config.yaml
normalize_top_k: true
router_cosine_scale: 20.0
lr_router: 0.00256
tie_word_embeddings: false
beta1: 0.95
batch_tokens: 131072
max_seq_len: 512
train_tokens: 700100000
Below are experts of layer 3 (counted from 0) of a mixture-of-experts language model. Rows are named router (the router's row for the expert), up (a neuron's input weights, with its number) and show model dimensions 0-127. Each number is 500 + 50 x the weight over its row's rms, rounded and kept within 0 to 999. Numbers have three digits each.
Before each expert's rows: a language model's description of what the expert responds to; "comes after" lists some tokens at least twice as common just before its tokens as in all text. This comes from a sample of Wikipedia text that the model never trained on. Tokens count by the router's weight.

# expert 51
Description: Possessives, articles and noun-phrase openers before a noun, such as his, their, its, no, new, first, strong.
comes after: " the", " a", " and", " his", " as", "'s"
router:572519512516549478554476512497498472483421433602563620511420530418471549479591574453466423451548472484520437445349425587472495517524482518487528514592488546551597525547526479472475479444525571484510445442514429458507466448511519484474555466521535483485533574495570532593473500453476510602537505529521551449481419505467541470478494479466371452436512435465546491517460544403542518409488
up0:466517533519450564516502498510460503507429447516449502451546520532583539558517560477472470406543457622514602555490540428509459426506491458603443529552422595522466450495475463474587564546494507491436482563401465480433543498519533579491470542463585505507531461466483515483428479527468453564489495446465491559464469443609609541500440604467446481433426484474461446546609472518520545475403
up1:518496544466506528513484443496403495499463495384496450497424506573453522513539394479452473481484583457490523578521534408532526539515478501538545523474479480526462415517553511473548506475526455551555569565439490567491534523537519515467508544531439393608415493539515473446507542541480540488483478534469437509503501595520566529380464516570489590486523458659547417495532355504472428470409

# expert 35
Description: Symbols and numbers in tables and coordinates, such as degree, minute and percent signs, decimal points, and "hold" in election results.
comes after: " |", " the", " /", "0", "1", "3"
router:444496533481489456459412432479547483533508575470454533562496467464509528595440513502419500519533538451622464527477487502508497535447612445425460493441534499595431572594556545553397568436515571521537469507454473435501452503413494594570589480502556516508472579543492485518423526576516516551553519498578446472451430583466442458543519548433441598498525475507594540499526475540475526463470
up1:509520536471468538514550513405506524501518499468467437466480510587485539564499637468523512410584459457467580455560579510494513502540484463519455485507468490465437505543540547446515489553454440477486551432492484550502500400445436511431563495419548589555660480540457505384472459555397485497448524493511529422560535479547472619433453556523483509512447558564461436509425462566491520529434
up2:548451478498549538450458453476422494409452506486455482476515606474509512515568430424542496438514684531418518532519504516473477638527519484547492445426435476524396510481609533475513437489485459565438492517514591461482517408457492525534489508458490489507490546499406376592415488524524499469521535382442501506497500490515487494472517575471513445502537447438525437470428414546503533519519

# expert 7
Description: Word-start or middle pieces of longer words, often right after the, a or an, like rel, dec, non, territ-or-ial, a-er-oplane.
comes after: " the", " a", " an", " An", " The", " =\n\n"
router:500526546454494487451538452501538498514495433426473536568506488441614577514561500548401381545468498459469412466417497448401511493498468469502537527447532495558588421461462546531452528538431548516518471470538461480533467424503496486515612588535573509406505573524576525509472460521558547553553499440518541477499538505523527436567550532454488453452498567457366471454482500509600543629491
up0:503525483434562507476521523432487449468467483530462498518504522435457497473619583517468461520503502509414495397503466603400464492464691546487505492487439465523539495498520440452456485536577463517509484476493444504505550563459464531580530533497505574456538572499393606468492536576499496582410412467397508439520487498428478489488475561434489549456588481467485497580514472437610519514517
up1:429501485590568516525484535439437509603487522465451485491486498431488449510511502571491403488568486521533504552521506578507531502463585492497637491521474486421507586421432498448414544460574511488381459465456526483581483427526493541545476536430587555467583495470507521491480550444525492453529425474560409495517527567467483506555363593490468514549572463488493526563455530571507423578470

# expert 53
Description: Subject pronouns he, she, it, they, we beginning a clause, often after which, that or a period, before was or had.
comes after: ".", ",", " that", " where", " \"", " when"
router:525563453576471499472479483465460549520426380549532592493533480488556495515580468598414417521568543495592479503426487436506478537472496478648491452494599417547563488463464524385439493623470549473516481469401498458566558496527524513459484410558574480517443485522478493528540543496511513479556489525481470593510481488514459394494542468412514475468525525445430521443525447468467533428506
up3:450441436568494509544496501453493484475543483585482465449502534543500554408443477575563524532466437447458483512497583524549422413605463607454525463475583422547465482502500479451472470450460459592538536373576508462483466462531453519515462417509483462521552548481455515434462541494551548429544572522466511511517491584583420443438455467500463495499610526524601481431404550546522492415503
up4:494521401557470416455491564567470460466566519453506557485431555450437470455547345506506491480443412484510500444479381512361484419500530430463503499454521463588478510541479572553541510456526510496509526524483435417547482365572456459576501481532522503428495550522529445436525489477567429473433490579471452509476502554459495461513522523471596568558594529501583487456507534493522515535472

# expert 10
Description: Plural nouns and plural endings (people, members, households, -ions, -ers) plus % signs, often in census and demographic statistics.
comes after: ".", " two", " other", " three", "0", " four"
router:540514511497501561511507455563529510496460478483502512440513526532468485455487488584477388515508569613497378548577446391566417531463558450618508563424483417426589504507485483600519504410498577503518507505447507497578574507501551503536442573474488482497429593512384487523519583452464447537489482442460517473438497511444441452448458520521556532513600541527528493547571521416470506504533
up7:474403451541508508561476496515585521479508539576477479535416456460567378438457450435494487546500481466530546449469481511518442581411510553504560490575474482490523487418527582467479564540442472379448479484540529501486496448541459510537555465466484495508510486469510585481463437504482454474504528538501478494498438493631564582499556352437440527436542536506398564538452549469632519571534
up8:516479512519517521499418522504425450529461464388552530486442469458538485553555480505504538484529524480390519488635504510461549545494571454510553493490588516517460569569541447453523468429528453555519399509634550492446417503475486529425561430521572504558463543507440483448511554580488460464548510410502552470421402468430593475512507535515549517516456548536375516493593534543490523550427

# expert 50
Description: Pipe symbols beginning table rows after a line break, plus section heading marks (===) and taxonomy or infobox labels such as Clade, Phylum, Synonyms.
comes after: " |\n", "\n", "|---|---|---|---|---|\n", "===\n\n", "|---|---|---|---|---|---|\n", "|---|---|---|---|\n"
router:507391465527504501456454490498561480508542506445558422552467410489478464487516515475534480510510481533492558574506514503499473516552456454403520471531553502579416546475481517391476455420532487465445571527478569477493564495608527400463615493515448466529496622462437531493459528417495392568425471454502488477441502554411551520511559508475466406619512444526625460466436498503527508557470
up0:543547525593487529516438425551477586542502553494456499504521646516556512512514495535415449478523564565453457436600517542508484365494490404400486536563472465553493491373509472534562569486490515581523510526518493458482522405447466581509451515428405532479511522483461451477443344539442434482510596566481533511494552476510441498481461531557561484521509527471552545512498482557509471527466
up1:600438485450540502527576434558509454467426513498506546499531524552477506572463590458425508484479415575567517478523508503409501422504506541561527487478578497469444412454550475515464476531502531441538500524458536478396497388492478480500530370516460533454549513366509564476502424512435457517474527442467557491537488457495495518434488480489471483537483475456417312485523438456499434554404

# expert 36
Description: Word stems split after a prefix or first letters, such as in-qu-iry, en-orm-ous, cons-ervative, with suffixes like ed, ation following.
comes after: " s", " in", " S", " D", " In", " d"
router:527494587540461464523533577474570567507468521523469573519523537473479561552467508515463593483385432364499478506550471541448512499504491471506541560385539476576549509488415490522422550514487572546478537502483464486458466483549449499534652481609547500375550520480487479538507473467532559548504503601545510477541555542566540489500469523439418467405561537455583482424489453537495417550496
up1:451443486483530531601518520542529431500584496486490470547427636460617518497472424628612485469428498498439516551516488473533538510576482490432531498546445515541547521483496460495521482422438526577564488490474504428457481478429583519504440455448456444454508455554465524559533517582450539553508523482631552568543528543542440420492523554437495438493502496529365527532441445468464513532527
up2:526530521460510532579416547561509562470473545469561494453512502500565472493448486512531498532486574525467487591415447476486512478567493534484538463549434529488594482546482438570362539468513482478583421425520547483515468475530531525510479500413553393512495497464519529591582532487549505569414627486460422434426575513478473520504448565433468543452504529519358476481511397463442563515556

# expert 48
Description: Numbers, pipes and labels at line starts in tables, tracklists and infoboxes, such as Apps, Preceded, Region, table dividers, and list numbers.
comes after: " ", "-", "\n", "|", ")\n", "\n\n"
router:453518499444481477479550500524512504544560433448508526553493600493534565507496486499553512382516473525520469608496506442381503461418476452479489467469436417500424528539506497504547472435555461579507476446386622471542490508498485463485550568505494460494429617584550487423474487384466524451433485462518511497441448425526533587526495498482580504454470479569520473400502442495404514555598
up7:482507603414475496512400545560529545471475523547482507438465505529611516464540515427507557579551474501517515470488555583493511480487416499553526556489469505423557440511532553487468385477508481485508484394505513605475503488484446622519500492506559508550544492429468446442574449403562492467453535482448523453410586418481498521585541512476480607553528498547480421561431550507514611522556
up8:561526462573452529525537590513507465528564511527577569476422410472512491611502489558564514462550481457495550409409520543490535527425628568454481541498500559485552445533491454597509546528509454473616440550499459489406479553494527570455516483474485519551517568513493584464569482496548468492519576521534530517478517487563538549544448523477512561477510629455339580501466508490530563480524

# expert 13
Description: Conjunctions and connectives opening a new clause after a comma or verb, such as that, but, even though, However, while.
comes after: ",", ".", " said", " announced", " stated", " but"
router:544457396398486453525491402478467554490473431486482596571480449472456472447527443599520545537537504483484352424390449482565499604438423476540548503534589479446512580443524484517472451523535616461486431421540452460527479499505506483521447515446461500543479490511426483487537490457572447466533469547501544481489494459435577468556504527488528460554468597486450523536574471423479595514518
up3:516466449530516540517475529533532498550529521442484502522468466489498513410472600538447359497453412432484534429583602392385585507457553497562404505513474465481550467522425490535496399517411498515397516518508528495524517484504466452562492542450561486583523583423554536500472478449513542522513518475457488428524479584518506492565510443536433494450552522468404541537463455439441448592570
up4:501613545560468498543403496424486529509466498474488457529457652490520425491470456507620515515483558531527515469474547528446557500467466547478468486482508532565434544501515528456559546451598485546453509539507437534440549569539490432408503541486490483477488485422427407460520483496432585467384588442561496504543473492498492570440447480466413491634458488553422499447486466528457478602521

# expert 5
Description: Number tokens and digit pieces in years, scores, counts and tables, plus quantity words like two, several, million.
comes after: " ", " (", "20", "10", " $", "19"
router:485550478587428518521522541571528436484536468551567449440535521567482500477568522546435407449566479489502545498560413361495489546438469606554486517475393477496541409521526484580541473487534545567506482521499550457600477487569516463552455622541523422516524526502529650533555464497503502540532523531494482513505358462394444480540546475462531505439500539499480526585502462507542476508526
up5:483420446520350476469545459446456501480471525483437508482521546560456490440511464493493522428408497486464509397531530520656461496543478414535432512431504421491505505447540469470514490476504487523437474508400542553497479389474422565448483497541461467498466492541493501642522458495571462431418407489512469540473536486522532535457506487554541359448530429478578486436460561531542480443517
up6:454440494510419523482436425451584470548507619484496495572538588443526475509500531560505500513481414502473517490487482510461550498475526475499449517474482505453537458528513466526463508472524486509476495454339473409496499606467593483511528498625478563540420520496454485442575379523405485422480602491470401563497519488519491489580434527496428485394524517465559485526513516475581615446474

# expert 8
Description: Space tokens that open table cells or list items before numbers, scores and percentages, such as | 5 |, | 3–1 |, | 0.05%.
comes after: " |", "|", ":", ";", "-", " /"
router:482528512466517431462523423569470415475544458468561605428540499557569484522544455543538474444501542461561382522545551358508551467486530562484437509504565480475444561480598531553466444499525565527551521474442516410533498514460525501495560496487465416515460616502471542531468511539479521527534492517552495434442440522436588539429472485494551454550475590586590529493443563604489469596501
up11:525512462539455528483382522516503488524532503480572529574462561583516517402580546492456477484563500608539513504562567486462429432461450516449546480428439486476401451649430432482479614496520449509504513505397490476476479476594479579538580586406415537578487502585524503450454506499533430480489540486554458463488487482511537509470432535497565506537501510561521462545518497580434469577480
up12:541506477539479521515365566414535520422507534485470568431475623469464422398558493512540531584445569408494583481454502531416484498464550489527465603470507555467512461563490554500403585433507503493546465582462459494551477443482502620577497550484428473597550480492555441463485542509459447525434481504402492541504526474514493516447402559472490473574516468432472470495473511497433493454490

# expert 49
Description: Relative and personal pronouns that refer back to a preceding noun, such as which, who, it, this, his, often after a comma.
comes after: ".", ",", " his", " that", " in", " her"
router:589453500417564510520524476532446466443382456464565581587498567536478600553446506594405506534521510467493496452440442407538491533520483498537470511502559446463601542534370529489539510475477489467573529502580483510562532417517606470457477514534393561501477500564509556486501518530504526517539548554591572422492490504495451466531473488452502509570512581514433472505528483344517506469486
up2:407550551490467481467485459535467546398562561510444477502566538498504451441490493519481475546430465469431530532464524558489541540374465498373584493493406624527490444504459485541357513441510513503499503535506495460515524497535442500547468520566519401361497518469471443517579584432506460442487462461483441473454476472479440566478450529472507516488455556558486505491437461514454379564420
up3:508488631492677544551420471534535543506437520528511549479546516672537502491551463477488534567482520439511464474443478500545466564575477571500524484554566543496501496513507544456480520430495542463466530454592439465489476501439519506471535495579479470412522501483565455448462486441519557518511512570504517480573506394531504399438408543482435485512652530463486534516521558496522499525410

# expert 17
Description: The word and joining two named entities or phrases, especially after between; also &, or, slash and equals in tables.
comes after: ",", ")", "s", "\"", " University", "),"
router:534555543459484458452538536587402490510457490495519601619469458549456514487375504575489577482452528565541502530367455418518500496436527526524538549531624499490575577533551396459511409460510632532518453476555480521531506570523527551479452467456527483532482507510532473518500441509508392530504424451466520506540467512420428551518541410468516460484433552514503521501460503434467586498535
up2:430429550574524474477525536442471445606494469465589466459457421478499566463511550464522495490531546519491491556469520505553580438524570442469488521487508524451507587379536541554490508468425500584457564673475596520466489429401472452535469594544488498505480458413481522566473509494474521491495458461499499566577539467537464513513627499537511600454561458471522503501468569530577570556503
up3:579533603534521495507457514448480504561500532367458476474451447626511515500510455496489505444445474600513457544575510463520399573580488476543514499546459533519473499576530486425544474525473480564551480415503499669441532474460474451463485467501538570497493437509522474578518562520582503422492486456518555529498474364500542458365566483529474544506552495457489542506598452472455518530451

# expert 0
Description: Leading digit pairs of years like 20 and 19 in dates and ranges (2016–20), plus score digits and percentages.
comes after: " ", "–", " (", "19", "00", "′"
router:512558503523503452482501562576530409542514416464454569462565517452458565537532547516492487486513460482593489524449481440473563564450463597556525547378351546597517524563511486547543455500529584579473482591505551458539537458552481459379497561515561440545455620530480550471483520458498530545539482457464469462526383492427451540520497506526444458452566523465435452511426538479505500501519
up4:383450526432522453551457449510525465475530418526461535524545415525449447545443531495497487483542467493454484370417416521450499384470523538419519515487496526457514512488530524540475487500531501443461609478519493502527478442427520513495493430633585584536448545425500526511478357471529542534488484513400512439477478513486440578534509372491543541499407536510440514546498408453481534540557
up5:558507432508511560561494432511497495474431524516502410519463505478568459469574599476530495578487505430469571579553487583447469501534490520475518425531599543559491586513529558478447550555495469494457543518541550581457553494433441513456556526499348566412465449474543521462582522468467487546476571472536541407419589470525477486501485513510431553467482537546578424441526524581522477392437

# expert 55
Description: Numbers in dates and identifiers after a month name, dash or currency sign, such as December 21, 20-03, No. 4166.
comes after: " ", "–", "°", "/", " #", " $"
router:501586484478407420441508579543530464517508418486476472458556497608494539536516514523456479456610474571602456563443451332491487578408531591502457464446457510468484476536506458517549480517587542548507505549513481489583467497563465460493505574409471454534470580492565530402491547503522498499527470514511503583554466552391418505474548467471594574514541530501462541505518459457439525503540
up0:460553403478481493490541637464479431493435446630393468452506446510534514543487460549576491469510531483510489542501491470493521413553483534477521506467515466460365390546544525460446458460495467495458579484497585449444490488422422499536501462497487544513531536582513597471479444501506532488442410586452557513492469470487404511525487521609471468557506622402542526519574433485535487522500
up1:441473492466391555503507514496520519457516442460543561482566578502563520441440585524570480547480521445528485467501514512473462477504480431524434500525437600578496603536497477509489542523515545496429437495383487517460597491556432567504542478553458428443415519488495484467482473484520562440470601420452468552461496453524590597494588519510443429497450536492525464329482402549482520529479

# expert 52
Description: Labels and values in infoboxes and list headers, such as Born, Coordinates, Preceded, (age 53), Representing, ″N and List of.
comes after: "-", "\n\n", " (", " Born", ")\n\n", " In"
router:449523524395590489444556518483464441497513486447405554528522501479427552526604485520491479595472494497482428528471478489411469429449429487452481442527504452588562498519429524513478442473511554527487501453536470447509517514663536509537582554368693504440459515446509504428458455488455509443544452402433548533457487459498537510518557549491525502475486452539500439480529490456473484549487
up15:537511460439561461425451485501516590449472508515546480468417535460486465558538560502485592521391553485504514435631512551455540408474532534432452474441589494511488374526486418569422559467529501457535519559537461508573477501454591519471522511452584451521453474543526556561611525574524491538500580553496505465496534514406451579517504626491460496517536542494482412569531502529542503541476
up16:488497530522485478536445555482490563478478472454429496492455501462423498469403517511565505491486396561530524486555497509469522562448560554464553477583578509507339523467479520447406533492466442456404515507391493501440532510489444487504528516613500518533559528515463453483463468388459566551440501540494531639422447541437469513443435475447497572533600485470481499443397488469520440554431

# expert 1
Description: Leading digits of numbers inside wiki tables and stat lists, such as vote counts, years, measurements: 20381, 2,162, 1949.
comes after: " ", " (", " −", "10", " +", "–"
router:514544441491501524497509530558489460609497416510477435419586549490479448501503527486483520404600440521558413532547451360488470533478461564498462456496416462530424502524620483616522480433535539556509491527481580475556501519403531519533454595523552422484474557473512547570491442512504474443522563528491541558482405515457447490555525529443595554449483480542520555532518405566507495458560
up7:529433529494544501474591565469549486458554467456484477525471488500435484544416548485465511479518557448481504478566510522576533540500456384548477502464477537492542517498491630482530357526497458514531500468489500501484584493573522506404510482525427534548500502509475464540478539425547534632573406397544378557538557473537501531477426436654455532551453525556381527493480529520502501523481
up8:420555497385527500500566540535467488519496497540497484500444467494461524441468547511564589512435482497527559477519489527531575424590588483533615535516541411539488347490507504467534552572406523446504490488542463595495498514525408398483477433320607506515527483534474462503449548478478498539480493470637509540508523553515494479543465555477508546449526478458514499527519558480467477560431

# expert 34
Description: The last token of a table cell before the pipe, in sports results, minor-planet lists and heritage registers (JPL, °W, closing parentheses, ?, Futures).
comes after: " |", "20", "19", ".", ";", "2"
router:556487539410488457437537374600520470581518564560594512477532477555510532472465452578492503460478525564523401571487478342508461536491520486584446480527498478483482545551549418519472481510545655476530456474559555458554458536484556522503437481445476515519457535454477493514433436509516540471502515440453522494488448573369468491517582473551589560620512475483498522514539483489453551509460
up3:495566480538486532445410531483475586557536579541455484468528497535523483436422462446495565438546594526446477486496536506558490539582535580512506524525474456563506470490414553494545510503474520550528519588551473503503491499591534375389520554462599513519548559560481471378496403579553539500428426469548457505532535466515506483516454466612486511480535461415529554548535588469516475539376
up4:554431486517558524508545521534589537504454449432443473514535566672474472498544557510467391502414478549548505491586481482505505484614565463513522537419391445452496486488458453515471477549565483582547465516476441459368449507626533523527510556476476448440444496477444493464542544469506478448472549467468498485481519485487585451446484599552516395470511512509533426468596552468542503524490

# expert 28
Description: The space before a year after "in", "the" or a full date (July 6, 2016), plus month names, en dashes in year ranges, and early/mid/late.
comes after: " in", ",", " October", " May", "In", " March"
router:517462539427529412444523505508500457438560464523505466431484510556436508595479471531465501452499420530479395461472476429484536542416551525468526614515436485489518502536473495532449445490564617428478554566439379480464540520533512478477555446487529496477444589438464525410475525550501560536471486464605510552556402567454458540502518476473492520650401530453486547481425499494428477443465
up1:488468496467489492464435452498487446456454487590478532666501426518480507501395401519485533439555567517480492584471488472506491506533554529574567517507425527498415414488564436534484534499532474502591427440479450462421476448517446529405499472568481483405461450451540482485474593431477447433547486474478446433455510483476458588476599485453442496512593528508498518422515522485385507552570
up2:489504490541578541539506600433428569550379498530542535543497514572443491480499463520489430508508493465498547514457468509551545544523453426649519514523576436482454485546454476476481492489493496476434446466475513451382465425409437426457489524489521476428612497471449427540443451420542451583451535501535626585520493493469586433470475584552396449515448465453457489506510509470471499496514

# expert 62
Description: Articles and possessive determiners (the, a, The, his, its, their) after prepositions or at sentence start in running prose.
comes after: " of", " in", " to", " on", " for", " at"
router:515525543475523487497503476499475459608421452484591611473411506438531487516513515490469561533533510523495453421535432508474422508536546548480498427560485502520726511550337448427550470495459593489464512509548504494493531576492488463405510536570508468538539536549515529460511493604484509576551506451478492495502511496395580492510491522445518479463428509519485560461458513409470451506449
up2:517474542534524467522482512488523486551498446397518554531455428471458486495402452567480517535500538428498476459489590396559506539540458493480556418513597532463533495473476409539340512447476531546407604538530483571515511526475472466499497519544423457558352466470485548405565503542566558454488557433535470472484480569441548436504510476428466434476520507472608521524526518479592550480517
up3:503428512581576481451481581550465519536574489407482466549510468470547523484467397507544455473478451550511527544564482453468506574501557358485417388513465476521495477511513538446455416405610533511457409506449498525478469489467445531582518491448433492598539495465432509370507404613535452444502466451446512444510506541458557518413469505506567501489492460487502464486477415501551551511473

# expert 59
Description: Everyday adjectives, participles and word endings in running prose, such as specific, other, known, used, capable, declin|ing.
comes after: " to", " in", " and", ",", " was", " of"
router:551486483555538425498529490547547463528524545462546563536438487450433484454519529570517592512534485518518473507513453475463503540526497470513492475510497538579582505460488549616433406536517622537558490504486472467562483471594500524533507519425536512595466624542398401522488543463514547400453458439531470429509472586507522516518560512505469513451521476559646631488525621454514505509517
up8:442517509535440504448592510430420603544489502503452451471579537627578452432502526531574461455619523498514487539549492541544466547529504478510586441523453496511483419588430556570543516618556439574553461441377463563506473471492523501485512512523527530439512489458441422523502572404467569481507528515562468490521478514516553408475477457508530539422557490508532565418532511504436470536439
up9:509512448443530406533501534441544465561524477518510555451551464535447529518527468399527483507499469568533487611561475425538454392572464549546417535468451519608489519489510548500495420556510527544493518565505518537537467567475400479404459417584549471480492492518426516513553466478559475518596454515535558494434544592531449459620451514510506506553400542563474518510501564544499555370467

# expert 60
Description: Prepositions and time conjunctions introducing phrases, especially in, on, at, from, during, and sentence-initial In after section headings.
comes after: ".", ".\n\n", " located", " held", "ed", " released"
router:515450474433483402472510425498414489421500465502508610657459454410485489452548508519560538565518541474513400436427428548515477523426486513535597489528549534487497433553417496510536429521490573512463512544558409464473522521532521486446489495450491462506460500436502569472565512508548397510505444458466520551502426522392515579551483493411497454509534532504503551516511433433503639554526
up1:630400563436503487522441584670508523516472452478555502501450497511464589490509565509502525484480503487563478513590531496545605517553519486495509450460518504515525504518436550471613527457491451468461467499473511453523473542573492464411546495433483581513461531520506529552447435486547514664503609493518504501480480573467526586556493622549452519523471589569472429520544507491494434504488
up2:566455526518500511463667503394527526570514467583470500501489473513534474482577519505497508450558578547536458533555497542473442467506387486515519552536393567523472636450527592515503496496574483549574575496559476444486548523466482429547595536428553557505596477507563438560438489456526541495529487530460562407520517563572462536572526513510549538545472501471500451515391563491472515508455

# expert 41
Description: Line-initial hyphen bullets and == section heading marks at the start of a line, plus hyphens inside compounds like well-known.
comes after: "\n", ")\n", ".\n\n", ".\n", "\n\n", " |\n\n"
router:464473450508486458498480567469550432514477506535526556622521447535536559564503525478486512509532539413546503571413466486457527462541522530494517553566461512576586494546530474511476461516406542459521543469452484523505467518565521548478501372485472460538367615570564501485416513505548454469483443441463489510498365531477540525577450477453597457504472509580481428405385496445465434466573
up0:570550572528494510566428517524560570531551496488551500508443496542543475453525434488479594502495513489509532448551410494442436560481447482452524466506527446510488461469477471378608520525505498425491526481356641414439485517505568556508585572477447562501480481491587474625538471585453400551543496538485466518462490468502549489498615524464513476499475425516481414483526504548571545507549
up1:427454505380436554514470423477482492617563500456481506499482474526440492529462474487396497374476513582475478476537490517527487543468557441556484500521495405552594472571563428411418380474494485544433473513455564504453499456510470451524480546579478401397486513523494473461573452545562514441521416499500493563448506547478548451486562504505637485472505431503443485503490544493480443574493

# expert 26
Description: He/his/him at sentence start and table header words such as Year, Rank, Candidate, Votes, %, plus the piece "oll" in Polling, Apollon, mollusk.
comes after: " |", " the", ".", "|", "==", " M"
router:436466529458547495463470491536534471585475475503561582536537478518532474616545463476368456491592532470471476596470482466475468440362522478467434409463449432551521577495456495523441505559487519517477447554436494529552615400417547527500446511503502515444531525552486510553460525456536548400633542488538546469540432493469569502505482464361547518503468525445507504471482495453463544448483
up4:587498453566444515538491583533525372503563481472509478561541486504511534542483517509528556511537449560468594404555542587512530506512502383513464422454521479525511489441493452514535508483560385563492445493445473473537397560520468437492509457600463552428457383456471472487531481496518505558422411515523472477502572478500624569403457547491455523456598508478481420573559546473492512492505
up5:548455491502507516459430498442545494489530472493480499488557520592543557463518460453493503380470466642485552477523515562481502500541474525451458601478393458519436505580452663507471434524518505561522437547426431511481497462527516505590525486456459522546530453556454544479553534521491455588468424483623486493495544557520505582434506578492487504549575443477493482572569518480408518528379